From a checkpoint of a small mixture-of-experts model trained on Wikipedia.
Size: 11 layers, width 128, vocabulary 8192.
Experts: 64 experts in each of 8 layers, 160 SwiGLU neurons an expert, 1 pick a token.
Training: a variant of Adam for the experts, 393M tokens, 4289 steps.
Below are experts of layer 8 (counted from 0) of a mixture-of-experts language model. Rows are named router (the router's row for the expert), gate (a neuron's input weights, with its number), up (a neuron's input weights, with its number) and show model dimensions 0-127. Each number is 128 + 24 x the weight over its row's rms, rounded and kept within 0 to 255. Numbers have three digits each.
Before each expert's rows: a language model's description of what the expert responds to. This comes from a sample of Wikipedia text that the model never trained on.

# expert 21
Score dashes, mid-word letters. Dashes and digits in sports scores like 4–6, 3-1, plus single letters inside names and words, such as Thornbury, Myanmar, string.
router:127118111134184163135189124119124197181125123151130112096146130112121141118125171132102147131145174115123137120150162141138092122126108139161105148140076095109135110130117162141163123097113111153089095133127134170121144179115151151098126102087102109150106128130138155141101115118148121164150149119151099146144110116120112140119078153157157167100136116130105126106160120134151128106085
gate0:123138090131140149114129112167130114165119103099139143105139100122134094112128102157162099130147186041131174178139127131083089114135135133126126119134116097095116143117120087144129168148112093149116088081143151160110116163094121132105147108120117143145187129152117138125107096061110110112098113130136128109114124145138108146119110120137116136118127141141138151167142091119130139092116
up0:100142083123150159152131152137125085160094088144137146147128102082156156132141107155120163117089120112133170137134135150174105101163138137128154108165105142136154133141124121138158109106119127178095109132134099137143115168144115115068143116139104177104159108154148113100099153058125130126157121142100141124099113112129090120133119145119140166094191132126123134119114119091123124134129
gate1:144125154125117092086140108126138161161065126117173131167166139126060095105146128090091163095127103126160142118150166157150140148150112142112100138119134129138136115128109126123121104094159140139149161128111101151127152152130162105111112115083110133164120134145096070142111140125173132116161123126154152162120139135137109118140127147148120145179167115123128124130100129157167156169155
up1:115110131117120143125148126095092121112108167151116109102097135107092111100128118108098145110157136154157116138106081129167128131088130124143150089130129113129106126114102150087159130124131170124158159156197126139116142147149118096093124152171153059134119113146138145178127091133124142103143149117107136137121167148141104155128103140107063137126101132147112168121145163160129116150084
gate2:112128120104160146097141141111128138134126126130165072134101113179152134134090126107160134115117090170125098167162125127142145119135123132111083150133097148116091162153129128099187150154165134109139140151151105105135129154150111109145130116123164142096124108113114107180111095097135142131184160131123167137139147141116139139114105162186155116102084150154112117080115105123097136114151
up2:167121128071122156130116144118123144149121115105089093171161102137139101102063128146107127127106101144159153143162127142142111139136094134099112135144115179127138150132153116156140106140164175132125106125128094093111116107123113129132079137130114112125106067124091104124118123088155136138173129097139125110130081166140121127143098135140153175085087092131119142077127131135131157137136
gate3:098153115141131164143169100115118144167131122122116120147089153162143122086130188143099138100163104127142134132131154109167164165105135140123130149105108112123125097134123161132125113118071152141120127094101162104119132139147092106104119141097113113088088145164130136113139132149143133186118134084129160137080109132107144177156151091106123174131127110123102146121135143156128121083086
up3:097137165130153135097158112107152149148166118144184155142101149151157092106144159136147119159152117156143131138124129110174124169123133150140121158142116127130126084103128160133151078132121136146120127116114150133097145132179102126073137091096122137068108130130143146154139120132112120128101135091116117095136130100110140126118181114089137172149135103149136115123154120119091112054106
gate4:103095151109135144170150152101168171119160161116111107111140140150150130111155130157115133140085115089119144164086099154107093097162109111127116148103120142116099150149165107129150131136128112144139145105148129140176142122125140146140165124140122083152164147126126118181109150086094134144093109111152122108124124102132135178080117143112109111143107152138198137086123106103152155119113
up4:136120117154089191098095107121108099191142123088115147115132099124092173120087102108114128106123112158113118100108122120084128123112125128171131165093112116105144109116113057154091135126177130122132134128120150164079132153106105125146108123142091123096140149141143141112134108144134140159189137149133147138162123104147122150124141096132142143161104141113109132152183139134123110126143
gate5:102086147150123133146111160167127102166115140068130145127133122132085127130119135092090194115139123173108128137114104146139105088119133111132181124133112147153126119150136096082164120153160142144103087149105092117101134144149107152101130142147106129139103152145129133146114145080141182137117162148091088137109137169126112153110122151171112124097141092154123102113135101103130149109126
up5:159174114129095122162110139110177129117099162094116134166137123133133093087137122100070156110171131113131123120084141120166120137140134139153091137098123089143105124140143114108155132153121127141122092129110134127104141163108142165171157137087108122146142153147084145128089120123092104114136129159160126103155127157074128168124120116124151090147147146111107167139129125101162151076126
gate6:134123143097104112110163082119124156131157124131173081154146122125161144102153161131082155118104062130107103125136134108132145127155150162119135134124129096134137135143116150118163141114109171095131184110092151134132166138142106120179133123071118165141131189107154127107090128118105128146138154147134111136114173138093135106112139147139149125094103162106077126131102135138114111130100
up6:091114121125115160107140084108137106138095137194100143173156111143171122147154132105121123098124111122112148116121101122134128137123096161131115136130151092118137111086127131108158122126102118108118146135107127165114135132152083160187158103134153155111135142119125141133080152151091127163128145124142136076148185105132092149110131112138103108126136164125110117131128113132111116195057
gate7:113102133129130112122135110100146131152160084125167137120107152100151150132165185124130107174128125170141084136145134151175170099134117139099124119123101155166145085145185124149122122132091122080113112128133084129105160110143128113158133137090136145131128146140167102087150110144150140196151096117115140158095109088100127138125134084143153136143139129120102135131127139168102132131111
up7:102121107142139107146100160120116132120159121125148166118128142112133169108150172131149128151079152187146140150127150115130167120147108167137149103107118141153150130149133169180069146147140133105111177124145086063117172148099121097089130136106128129132134109165114157121133093130102123153160105148141138117086120121127112110117148131171130172126169113123139119130177148111142148133115
gate8:147074080108166127131126119075137138129061113150114162112154120106177141120149145147134120188109187119105135128119133113104094110123143134136151120137117119138154128109149144167127113140138138174100137129080128121095123157158102144150133117119163124113108179125151159124162132142124147147123101166136134090160103117146148159114096124133164139115133091135163110091129123112156152112089
up8:132099108144176131133121120110131137133140127145078157108122104148129154135112122124123149104104130175113084148114146137063148100104126110175108153093116110105113131111184165115143095130174138113130169158137163183127115161101163142157134117134168160135113117150157103167176128119121101138155145149106143131158140127104121108137115152116122160104090119131162134131136124081104143162109
gate9:122123166110133124117148172092100173089125117106145102120164116164144187138103157124118116120125069153103109156123131136161141121124100141099128103111096165133143144097141190146122116115133117110097136146166164097121185102114159139129107110128167118126119113129131126136114110106180120187161142152140150115114131152120141121108127174141149161148117104129142130132098119100127117074111
up9:143146119161161136131141137142145127141093167109102140138108141127131134140159134182146103146166112116125087175096176090096174151126168132172108141069112109118098126142171148106113156156121133115138095129121130102134126126132106154173150134161151106126112134142129119110152116109111126106115151088108140142083119177083110125127140139096167125103115141136123126114135144099177108079098
gate10:147160114145184092095117141123147147105101140144125160135154093136135109155129130166161125119123132100091110101099168113116178086123156115157101134138109146159099119103109113113120111154143137151148156132125147132111135158132131123094126106147096141174165165151151145125127107121094163140167134137148120147105140129169158115106182147099086135094174113124099126145094114166152122176129
up10:124132146169165131170135110146135131169148139138156147155137153176134147088156147103154097104116123095113111105117148147146130125133130073148156091125129143131128093165167153108167112121135170162144126138117161122132117073079142104109127107133148113094131122116161131117117148098159141144130119117098110157133147150109115176132164146100147103151110127128185163109086086127158120118096
gate11:115131147113144157106144093059189163153124110109130117113137125090156162122179131132112143118117171160143122127110122119123108095150090134144113159129086123111161132104149080106130094135113187101185125124156139143111111174110114164136136161151129100115175105180135102084128148151137140143109161135131105109144139124138121096104143097121098129123113126134127135112109155109121113114148
up11:102114137146113136121142110110140193143123157145089132128143098158124113128129142189095080188130114114128170124137161086146151140159143104124063113153117156117142126128108075133107116120147135158141098139156149117115130152118155097164137127136076119153141146171120127151152118149110156163136110092102077116107125073116146157116109137137133131171128114142116133100131120139108136137152
gate12:131120091135140138123130135144124175132123116113107112090167131122163101130134163104142145123136144110128155119140145170203132173165127133132147100173137107128164129141110153125144142128141144087160137094183105110126128131165153129107108131119135164097105142120099097126091096088148165128083075109152101165103134090164133078133122139148159106133163152133096135124127141146114109128139
up12:128174140107143164156099119169103155113147127163140107122093081096110102147132104113095139147131096121128118126113103164086109101130123133116187137130129171084110154113153137125095153097088166114068157152122142124192173125144127105086111146114139099162149113143122157097121137132114114123129109134157117143113147147118108096151117146139136095151108113117151093120121081125126117142149
gate13:136115130109179123102135113145115153137126113116120109132157096081114093112109114153093138147156148123096089117102189127087111115141161115149153122122090132123136091086161168146137113123145155175174112140123160132125127171089126097127150099137124133134122158126126133138130112145133119146170147129147133128153114135138119133134083147103176145122134097122161093080175134097101086085100
up13:128120106133108130128133116056153110104082123149139161093103121141166084133162136069145102111141137126168158110122110094114139143098105125130094119094166143117107108107129127138117136156093094105104198139091131098142132097130104153170124140120165138136137092138105115108141141148137104154096098128141115137114128114089112110108130129115095126115094147116083138112096151159119148175144
gate14:130149134105091148127116147150144135134122130150153175138150144117074145131100123155078132076157158118139118142109057122116133120098144161118138106132110086152144088107128079146122137118128116103063163151139163114118131132126135154115159104121089143176096140131134133119153135130106146158147104155138123121102143168106102105106139158163095132094078144115098129115126136165156131146151
up14:128157120129139147102096120167164139112121124152115127115127141111147119105101123148127162126168084124136135103085059116133129106130149147175157138122139108162126143168158167128145137150124185135097127167109133156116158100148095143125125121149113104095116146131134109111136154114116199100146174162104120158146116159090147136123131149106112147127157090117118098128128136075112178120108
gate15:101123167126154142131144148124144096147180117146140148130119093135135145126110127058091139132124130146112115123127157121143130122097136119107131136145097130130113138131107105106142126125115147138104126128121086127104162174123166079126107140149078167160129153089110106095135163120186163121200139176113143156154145107146178150112141110117133106104140091163125105145114089099127132135161
up15:167167135123157173151095110098130166129134175139143134121116118107141140125091158083131129095154135124129156107179131111094142158118120134146178102121125154144116135149153162137102138127121127054111141143130103103066136117084134093147114101140080138177124117145141097113121129135134189141161133093136127152085118107121114103105148119096130152119111129115135131105127103119144168125136
gate16:135055124134155145130156080168108135146120135110141114120130149108058175114138136106138110120146159116147153125124114152156157158139113107140147133109113092072132159094091144101076132097121126147132122125143126145169109135102096134092124080093098155117130087123138140124109120167114138114124152114158117110091158092168114130144119151132125109081165134144117135140145110154120095122118
up16:108155173125086116140098133109144114126124108112097152105141137165168116128151149159131109122121097120127119128124167127101117106125104168094120117107143128209142129145146135147123114159161141106122139127077120103094157151140145151127149146089148117108132158121095124122196143160177080137077133141106170094144134139136116112150159099146116131167154111117124127159133141094164128140147

# expert 40
Abstract noun suffixes. Noun-forming suffixes and field names in academic or institutional text, such as -ization, -ment, -ation, -ism, Sciences, Development.
router:107115139096154121105167172142136205153117135122157112082138119119100137137130202113121144140155159120121131128151136137155131111151134155172168125118035140131095094132138129176121151102108143137123115117174106123132140154122122099114131104121118112143097094133124120086127128141140151152143115153122119140136133136131141110128135123124164148103140125175065110110112126144156133121090
gate0:138077142137126161162145183102121116061151158115091150155124143121095152143113145152092121147121141111104136148124136155183122146151106132084156126158109109138128111133116121149168147123117136172175134131118099118097140111147124149112132129135176101136135146109168189146097139117147127118132130197083125150131150102088129126136128107136138122125155163148141139133131161144161141092137
up0:124101154163128151181137143119139079096134135084117149177113128151095130144134101143134126137147122134107196128147148145132175157086127124121162120161112128140126103127105089130162127100145138130151128158094093122115149125159128155113126138136173118139133123094139218140128126137120140109123126153076130119159119128136099129152143112120163113133130177145090139137121129165137122078095
gate1:122154140106143165094151050147127106126158133125086097109155172109107081080118120147144111118104171152127135132117110129120159085165127104200127130168121129135105097138125087108121104106115148157132130138137133159131104098133111134125144122103148175145120081103141119157096136117149139101166133139122064143098121097158134116126140116110129152150115155140140126101107145135116131111155
up1:141174130124124161078139097173107124159154156104118139136105083164095114129158133131155122118151151129113147120084097105107184098147114142129146138129121123150160070108141120162127151101126096149127122132135122164131112144144131128113188125134147152159117160106133131102134133118107145104155121125121105160179124124124088114126166109088150106135122100139155117121153117173163129137059
gate2:090134155171129087168136111130110174098164104128108126136092124120108141179163104104121087125146123128115146159135130124114107121139106099139152119117134117109139131116167139132159124128092129121170086124141157169146133143141134108132117146115119105174129133116172089098145122096147122139135156105116122110133136112106184166177140122128134116097166095151149114133120115136151058132061
up2:114162165147138121115129098137099143162131120108086104158147134121129152129189113154110120140149128110089148164094147122123108125138131135156118136123108135136133084133151106155122111143074170140155113120140152162170130149136124166109162130127154101165105115133163122121157147071122110113111141110101132085125130156142165118167121120132122128139175101185147080127114104124083085110095
gate3:158133114176124124134149057131153110097111140093138097117103149176150119132143156149120187126130123107134092139117085139140158155132092169097138153121130112097089101114119129091127125112164192132125120111111129163139135112108123122173132122118175152144156133122117100123124138096130135103101143102133157096120124160095098121145122147143137116140128116108095144173156166177137118137092
up3:121142158129105135125132116110144091081170152155187123094103106160151147103070141122114115097134166138133156111126132070131113118147143089118175127166125118154133132138119115088143101132137153137158105139151160115106121136099112108149156126125070166094156130144086076139118101129102139143102124131082098164137132114137090124122129179104103125091123101139124156107125131142124121120136
gate4:127124126136108170135125140127121131119184152124138141123132149062111129132141149103141163165127101075094162133142163097141135096163103163142149150130135130161130103099103107119158081121144128116142105134135136115140098133150147091129088106139132103097111118112139139126206115085148101140122085155133114137127073135180103134122146115101148144140159071138146122132113115165128119111149
up4:090143104129128197127117095143129131105137148116120180142152107099115099135133102156131118124141108143121152140178166142079094130159141129127105160138101156183130126120134110171129109121158140117092137137136143081100100111149136136136098138134130091112119168125130150151123142117117119119118098127125103143173098110084093133132129116129192182103125149134152130179105090093109130137110
gate5:071134149130125118125137147084125106162117133112102130138115158110121110140146133096157162135108144091119182179119117129116132083120116096129107127098134125077102139099081091125189126143125140151135096102172119121093128170136086121115153091120133138125174148126156122130126123087174147085131160122113097108131153139124145169137127124147106161147122164118161105135118105115101110152147
up5:174134085071162150168124115139145195078143112173129097124124141136149119105122128144126112130155111172107078101094104125136132166143115156140167133139114131140149130108116149109110127137110123092062145129126129136130147084122153114137104122122112086117073097113133144147167155165099115152126127156142160147122089094111092126160142115130136109122155131150126134118138134096169122123133
gate6:144114131112139093142146106083132104100079126114103099149100135125117135172159167136143145146075137135135121170122150137112126104109065132144118145148123093081124098175134103145124125115134139123159103111114142148162171171099104109172124142112173130119119152148174115125103097104137102112099116115166117109123146119150138171125108144141148156127127130109171101137180128142142091140095
up6:159143145105138072122103116111137097158070102102128098119085128154111123171159160130141153135132133146154131158121135112115166133115089128144117104120179122084098092165147102162113133096121113115150116161123134126188158119118086074150133119161163122110135141164150101106102116130141158105100084116126116093117144142108129149111146116089156141148110100095115123151143136153138135127111
gate7:091110163143138117084122118113141115129129151078166087140117121167136123114113183089155160192170116111105122153118137139141162098144141095163149135152141133153111065078131115125105137148120101139139120135153111102171134139151129098125149120132132122167110096128098149151193141112103141110098141116129125118129095132183124113130151109143132099120172094135135103146121138143125151115126
up7:147092105093108133099138148119134076129143124158098148124132180179109137132076120139145082175172142107138151113152097083135141121120161124084101102110100098123103171148128159112129137146100121142137104125136117141100134147154101108142127097131075129108159132139133099128168078141151135148139131096137098141075132130139144178141149111149145136116099106114096140109126113132120098120100
gate8:120118127132189123160127128122124109156141142130136137131112108129137129123135096143102114122153149119125150139113129143093133080096169144156163107130085135107091081137141082147126159119102087135125137127177128148147160119127126105133118172121169157151145074120168104115139113119125104153138108148122123116130150105123126128096153085111129119094126093088103156111135084152127135100218
up8:120148124166135148120129113101131157091133098111169157135130134104125110135125137141064143143110143097158106105133108123106112138125157104077128107155152120137113135138071106116116117098102170149148112119139140110097097063111141135185106168131134146099159139104140119158142151105138178117116120111117090129112095123153146138158083119149087176129083109096124137101134140099160135129135
gate9:131128159144074131153129142132133104035119121124140154085099136109106119103138135098122136157109099140123103158141098149127123139138140121138172116094129149114121087116116111118178162129177127138182115129130155142105114143159135149132152147110121133096153139119069154140080136141140158111172153121106139156131117103122106089166131119123134117118126144142124126173123155187127104147158
up9:106153099165094112109117157126116140164137099132144115138116116171109106122123149129135103112145147099150098126122114158135109127114139163148140156138122101151140152155097125115093142167139086091102135116102150100168088125149143130175170149118111161107059144088165051117148140130102136146092149136144130145150118130105152155130122148114085142135144092112160134132175111136140115114100
gate10:083153121131088141131134136132184142136122129164132120158144140121162140140119156134144122135147106091140114116107116084144134151101158116123149136163095108105099138125129126138183152080186110138120113128144157104126100101149136114141115112128119167085118157096138088121073114144117130134165124123174085136149111128086147128136143113114138104099129144146109195131125137136187145108081
up10:118164130119147162097115121091163130145096118168134092149163103131088125134138151174060143124111110142138108111183138151161114088143111125126152148106125145135144119174195094173144132146156116119100154116100203133161122138157164084112097137130129114115135158117134136130128116128096136098118117173165122125136133146134123120108152123113154119089117099130110116162118129138134116136143
gate11:112153158132163181116115183114121134175094157110110105140129112140095125135091141157113149126128182108125104117128167130122100112168150116084141155124121117159163131123149110103160115166126105126108122135140186113119118178157111153122133115140160123103122181138132138114168138107140141122186093121115161108127155115069136145121107161136116121115149149135139094140129097107098114154112
up11:138167151126136154092111164105146090142113128083138149148121123130126132143073129122136112126131179163145156119130139132169125109170177087087146070134120129142118118143122136117129092145109154158095119124111142096107161134105097118095119094152140124107142136147094158131124107126119141162142110176105109097123161121080125134129132141119154109185172147121145160116152106140087140141085
gate12:130083097120150109134129097153106151119079178121147160134132127097145124166142151132096159141132147151146125105076170132157144143127153162095149133115129133119135109096159151096144143100126141143132122151130078102120134168102147148136123097117123080101129140155076188178129169145160144131136116126117133137097106135099133127137103150155133132103147138148149078142123118189130114099138
up12:151114098145130091120124111116110172098106121113134177106131139124157111165152142119111146180166140167133149143109131111131168145137151137095137127155142126144134114088140140112160126123136155121143125163130086102108160175119159111132121137126097086086128087159104127160143130129139151147124177112101101175122099101094148115155125143142149101138160103105118147170092115180101106145165
gate13:132146117113154151119143122135119129098139120154095090137133139132134137188167165154188131137147108070127106155157127082116136153139135155165122121114140111153090113144116075182128160143139133105128127150131112131137141146133106131143160157094132112131096140120121131087151155139112098095124123132126138136070149133138136162168093140149113135089101146129129096168115172139167070123142
up13:164109109097139105077135150152129137164091097137135148145118128092138152121124107141124126155141126129135123148098121126118145111114138154109088122176092135134155111126168131103148095098146086136130136104150188126175129118125111120131137118151159165089160131122168094165128077128143154133144125092180123098157146111164107143138146179126150165140150137112130132159136120139124177176112
gate14:105127127114117130143141091145137093084158138129156079128076134139124114171133163092142098119132119134146169122140132107159098151130096131107161117125128129116169154088082171102109139096130150147123111108153147121089139156100180129121129134127116117099154134160151103116175113153129108134140088141135121126137108149129088155160154118143155116136115134190131073118180153149116106138103
up14:136128105180116110168127133140124148126091127132097106121127131177139165100110141120134140114141144160133090114161148123135143097118103118109112159129136171136143120178147080118091090129143145094144139141153132124153144122107114174118076135134116115163133144092106134173080143094143166100077128077088161144115144119160133087135110141125082135092135132119152122101116117158140162138126
gate15:125117131113177120085124122117132125142102107127088089137122143127117142126128172159163098096138108134137134139133112140165131105067141123138164128170101119156142141170150120181126129134148131156116112122143147118128153125133114145149158130108157163088107167125154126103134124151130140175129138094163112128178158136145139188114103146110155100145101125174123132121166187100131134081160
up15:118118109132135113153113116129108124117135155115156125119164124104133109114155106131109148182081152114140136111182149108133112099140075084111097117105120117161107099140136092120100119108138118104090143140093120123121143138115107105109110131130079124148093061167103168117181123131144108135081132150129115143118086161168151116110121085142098134152118115118121127109055130133153145127148
gate16:071138136123158136144120151110114146136110137137146137118163136133129108140127172140116155159168101150114103114106146103107112137147136139103122157105127094156123118138123155121175120178164063081092122099143135097152087129137124121141178140119118104159128126117149120136180138135118123180130090156181152123102123134124091149117149132157118132088126127138129091153104111104193114132099
up16:139143118111152130127123109087115153108131147165100138093117097118147105093118147147125132093136139114129142102163150130121098142130108087163079127116102117111148113159122148136089127139127127131120105116090109158120132109120126147110174178128125122145140142137095155086150146084211134189083136119145120133143100170077149152147113132143165126123120128121104150143136090074121105125103

# expert 16
Time prepositions. Temporal prepositions and year starts in historical narrative, mainly "in" before dates, plus In, until, during, since, 18/19.
router:086119108132179144124189151139142194133129133111147070113133131098112123127147176135081142125140177093144123120130158108118113130116148155147129184106075101122120092129122126153148157082133160168114120100142116132107122153110108119107103123121156105162101120124144102142139150105115133164129110158120123123139156113134117113137110159154175148094142143139101114100123127161177110129114
gate1:154123120138114115077138124121113110146137182111134126105182099162141141132111121138131162120163118130139149151125132129127121144164167149157182110117126154120109093171091152098120103185127168160095134118143103139117167115107128169101193108111135136115158167114149120138126115100127143122145148089104192088126150140128132141154153162126144098126112115161123179130123122123111125116113
up1:140124138132102143121140096172149142114115133142141146108105085097149152109133133121117099128117146128125098107134131105116098113132080136132103163141135108143135163133140183108179120129141082102168108134152142135145101092124183142145093084109097128128135144168119153118154113138121121099109085137155121145091116163187124092088107114152088143090130118118120108082156102152128152094099
gate2:133139097166116125138136109119122143125129148110118145136138149081132107071115072167145186146106108102132128115136161129135106144143156122111115108142107156113169141133120128124133107117106151113115133140103119111111084106140115122106105109144123092105143096138104171133099118122134112103149102123098136066116094159164097077122136109123124104181123139119070091140090105167164084104129
up2:157143124115131139112130140108064158156130110128151130107146102139092170148121148113096152151145092141105106154152107130154100121114168168119151138096128122107148105120150127132131088130077103163166169142126103133138159136124167163126131123117158168126110141158121126112098148128191118119143114113134129108122125113121137179164118113127146148149169135150156120090141081169102162072133
gate3:144134092105142146124125123137126127127181133150080134100079108112142139154173134107116122137110114123118139124135132115124121137164112117144130116105121111184130137123093157147106146152145118132138077120156181130099157125109092146170158114109101163128118145115101115056156127105148135122169098118121074160124125122127145111169140133118108145087153078133087129123116083170127107155155
up3:171135154171143102122107085112131175096085146083147136163164169132100161141105134134136124111156119139133149080150109109136153129152129165094130116130130157108141125156137084147145139117106175076118144135120139125125147134114187143085110117154135124117124134129150136161093108143129116111128131115115160128118126156144111131077091141135125133127110160120214112121116136123143147083112
gate4:154110132116120110134112133117139168082143124178116150130159122092077132114081091115151123112144131088116142157110096117131157163143099102131103123120117092175143121157147144087142143141109143095146106158088185115096155131106112114117094102123136153112146123150131118117148134070117121163171161147109149095121163118124121113150098119151125153113141159182118108092135144135123157133095
up4:148157120150103138123129105128128100167135156073142133122111153133130145124150143132158171152137100169117144099160137150145126122161160152114162101165100137096124108083092109155122108112116134130111103078166102150149090157125149170083163115129087141154145133093098161090097116166150117095129125133149103153149126127161159137104127151124112110133130144104157106164100102125157099128161
gate5:114128122099130151097121109108169123124087143150137122158119128108119087132145088118116109133152161113134155120122123106128103127101105102096139149121099167159119108133136177142137104102155156158133171163113152109121077180106118131112148136140116147149164101135113131161130161078163142090142102173146111170117139115116153172094159149111139131150103118129170120167112091107083153129137
up5:080114121122091129125143118124117166094120166110172110133163143134171170137142141115195135106079132147137140134109101114180108127129162115129149105149122092114154137154148171190132066115115120147161126104113121116120118115096145113139153128129095173124167131113139143097069113129119131124141154126122103155161112127112114140136128116126126161110129130134124158113163164140160128078125
gate6:100145164122122123136143141090145135120131169162168174130166124103151138171151122133129136145123123126117144126155150073169172168200082130092150130112124131173144133117148122127175144144130127128142103106134137126121072136152107099104163135105086144101161115126100130083103100128118140132132134141132117145096158117129153151114121146103129112128134114147146126177173135092171105106137
up6:100135183136114121163128118112152113125117138148147160130140141096175106139156131155148154187112097136142146116135170096146180140157118137094147094108121140180134163123144111080124151111100134155146134121094101103150091137140098116093156104110108149115158100095131140102086127096081114101102151111110128113121135135139156146085135147116107133110111147126140118174084121131170108119128
gate7:131135114110150150102127117166158148123136126138119110137132167122137141107148140131140090049131154144138108118090134107123089122134115123131110104109100173162126112115162133140090086108109166166149123130125147112141128124147100154126127111116162105098167158140105114153152131119173095147111181107175146099094124171115175183110101113135120125114136087140130155109104152090098114149133
up7:085092098141175137138132099086130155120108115103144111140136139129114128155094145160148134113158126134136133145115134113132164122110116166119174097134140140154078153201114153074149160149166126147122146088154096138165132111087146137154143143136144099116124116115125118107127112150138128107159099135111068139174078098104083127157113098112151102129118125125103160129149113136143121121114
gate8:122109135153108146117133108159159141159125144074129133147135139128100123066144172138121104121085141124139127124062136184143092104117095141133119107101128158127099083105120142129129128101126146157111165115135139135162149140163109137074143075156165134145140145172143168144163147136143100133121137130124122123116139160158142131114114121148118151166092106139125091129147131165140131063146
up8:114107101153113150139143215147121113162120139120124134094145166165150105081182153080083156167118129120122138129105111113141111155116146139163131147080134135137107119078144109131110090102115133162074167150112131122162122130160108114113124114135109125137139154142161180116125160172154146142108086152138140146113137125116124117107123145134159120100134125134110093103156113129101131115121
gate9:154143138134106154134143140146112141137112084158147109121139129090145141089178151120081145142110147097110128105117070165122140109149109111122138127067052121124136154105135135108143147115112129118116158162145134136156139131108106117168104126091083127101115163158127164126161142145137114124138159129147163167098131124146157137123117140138126078111157106149108142152110084112084139166103
up9:152123125108088136162127130144138146164149083118161126152122156106140124086150164103125121174117170123130139117107070145126113115160145102104127087116081137104156183089142119159110123117138144134086164151120110115125115119143098093140101099145106115140115144133163137132153157176137131182106125129165181198121136111137157143126146146123117109159138149114111121129138106135136129166131
gate10:124113096157136093153129134133133165166117116139129120139124137070141117162155116125161118163082133180143124111135109129128131142077104101101156131101117101131140118153152126146136061157127130177123136136109087118121166156123169148076114142118099098155108081148118144122113128139147092110107138191144145148153149146149166153113134136131101142130161154110140083163118113102129137118143
up10:131148127127146093150123208130093093170124132121089115126145110136090090104142151139102110185113127161117130115151132160110179144130117152097111120130130156187128109111142098139139153122105134142133131137109093112087144153130159165135101143137129145154136121144136104100151109112106158108120114113138155108137156123170090151151072120179101113143124134122162098117165164135142121158136
gate11:184095157086154143109128146141131114092121137114130143126112121129109168101118165130131111139119105154133138129157177142105119141178100128104163126176113128123119127105145107115162099149116118124118144149142171116147121091099131118148123123127089145137143083180110122141086135091103179135118097145135138160152152134139136106153116179159131159091157121130118070132178136149089126154126
up11:183118119103112121070120151164095130108169106111172144129120092103107136077163143115124105142092173125115117145158120117117123133110128105131134119131117126136128148133119129113152084158100087079125108137130167106104117070086108078161112149116125139153117144131134122133097122114101151104118114196153146153134125105132112142155114144164151145115144103151110088092122125127088114149114
gate12:108134107066115119090154114155129108174135146107176124137176123110145091164111154115106129130121146146126128155181141141141138161155139100131148111125125101143135102079106152112151129123144127136117125140126126133116106116111152116189086124122082130069170104166141153122149131124133102139119123127130160146104126169108115171059128130118149155177163125119122123097104138154130141103129
up12:158110075134114097139131165096128139106136135120105155124151121179130097096178159142122145161106098118111161126120101105108130120102147116108146118114164127150159114117101106128120124137134073147109161109101149152144123124138157101125103113165142126164100132094131129107141123123100088134165080089103118150124135143113088144150140116131169107165134200140177134152122170125103147114139
gate13:098101111124140153137139155145133127110105197113147175133120119115129093122157113097145124147115102138130155112123138099111139143144132087135117091128129150141151148130116106141154165121159059085113107156171166140160134177095140138121161124137107124082163120104103139112095142136093146101134107100111156083129095139178086126129102105112109151106086118157128110109119148134139119093141
up13:129136123123131132085142098091095132148165122168096148123154135155091114111132140116139147149120156155088136105099144103155120119140155151162143134119127146090143086129120146140110089117117187174126136138132111120110130100162104129134155081115169119126071125142125116116120139103192099108129155164136143184132157110107110108157127102141175147149114135124129108140143135161180138095099
gate14:118149133110154124123178132135129145140114146135092152144173125163144117113149129117104137143114152136096120143149136098115107129089142115111152084127120176136113077166140141188122097114092097152109124179108111137166061112163130130136114117143144156134142136154120155115105155143103098137109109094118126103046143148153122111145156135145167126142095123146159133125126127124085111094122
up14:091138109077134152124159101126103113115137140131147135117182157138139117147147142121159123098118118103114136146141145120099104163097129119134173096155110162123112092147107200125149149123111131110098146107117112113165137121109109124155110101125158166125133127161125119132132187119127115087107108084166121074099124138139141137130134111154111134186113092152118185098126116167092116117131
gate15:088108132129079162132118179112131114108188125134109108132139117105071114172148104102139129101110153148114131126134090142154096098130159129135178123131157147122112153140113135148167116130140159111150082134128132112121135126142099104135141112131086159087156116124133105119123115119118105134150090130121113067164126116131191103128148112142082162162129128134129141181159136150094132111106
up15:139159141100158089121158135132138137133088136129097149116111155156177134114184141107106091088103138124143115139130117098099159154174082100103122095121151097135143130116118090138072153096125117140085171135129112110135109142131139127169110101127141151125139139108134118099119130147157193131131147102133151155105122132142096135147122145113168064112100125130106122120160128152118109176151
gate16:109211123145121125157103141168140122094123119142104102129130138086117107173133137128132183099171117108127144139138128146120133142112084121127116165106136090094112154150106118129182156114145105115126101112128144128172122175085094096143126128134113124097125173105113130110114158149125124170121128114171079128120120150125190128119114128148139109079135116122094153147109092137122129125116
up16:124127135150170136134087164144166098143133144125132106137099140104132097154126126113120118122131134129138157132113142147105137117111107109156146174100098112063117111095119168136154190158143164156102105106106109120075137164138134137097140153107122078130079119091142111115132130157169116116120125104165090160102146146138134139103128107125168100102114108129096145131122105091128127068112
gate17:090120108171123145157130139121120113072101134119112098090120073112096084117105189129150107098089097145118176163130122143081115133110145138106142151099148094099084118098177165106078148141123139131091130129139141116148159145126114106104113159130140135120136125100150115104114126152138143123138144126144103101111114143096118100140091108159120088151114132121097132100114119113115147098167
up17:110115129169141160131148133054131147136154110171120106154127103163129142126124122160108153121129133136124084130141127113158108082113124140124127156126122151125136131144152098125183110104122109149150150123130126168136091111148151181145128118160150086112126110138136140110119135095107130132117083128089120150135109136128109115160160132127183131142036131133111123184136134124107132158075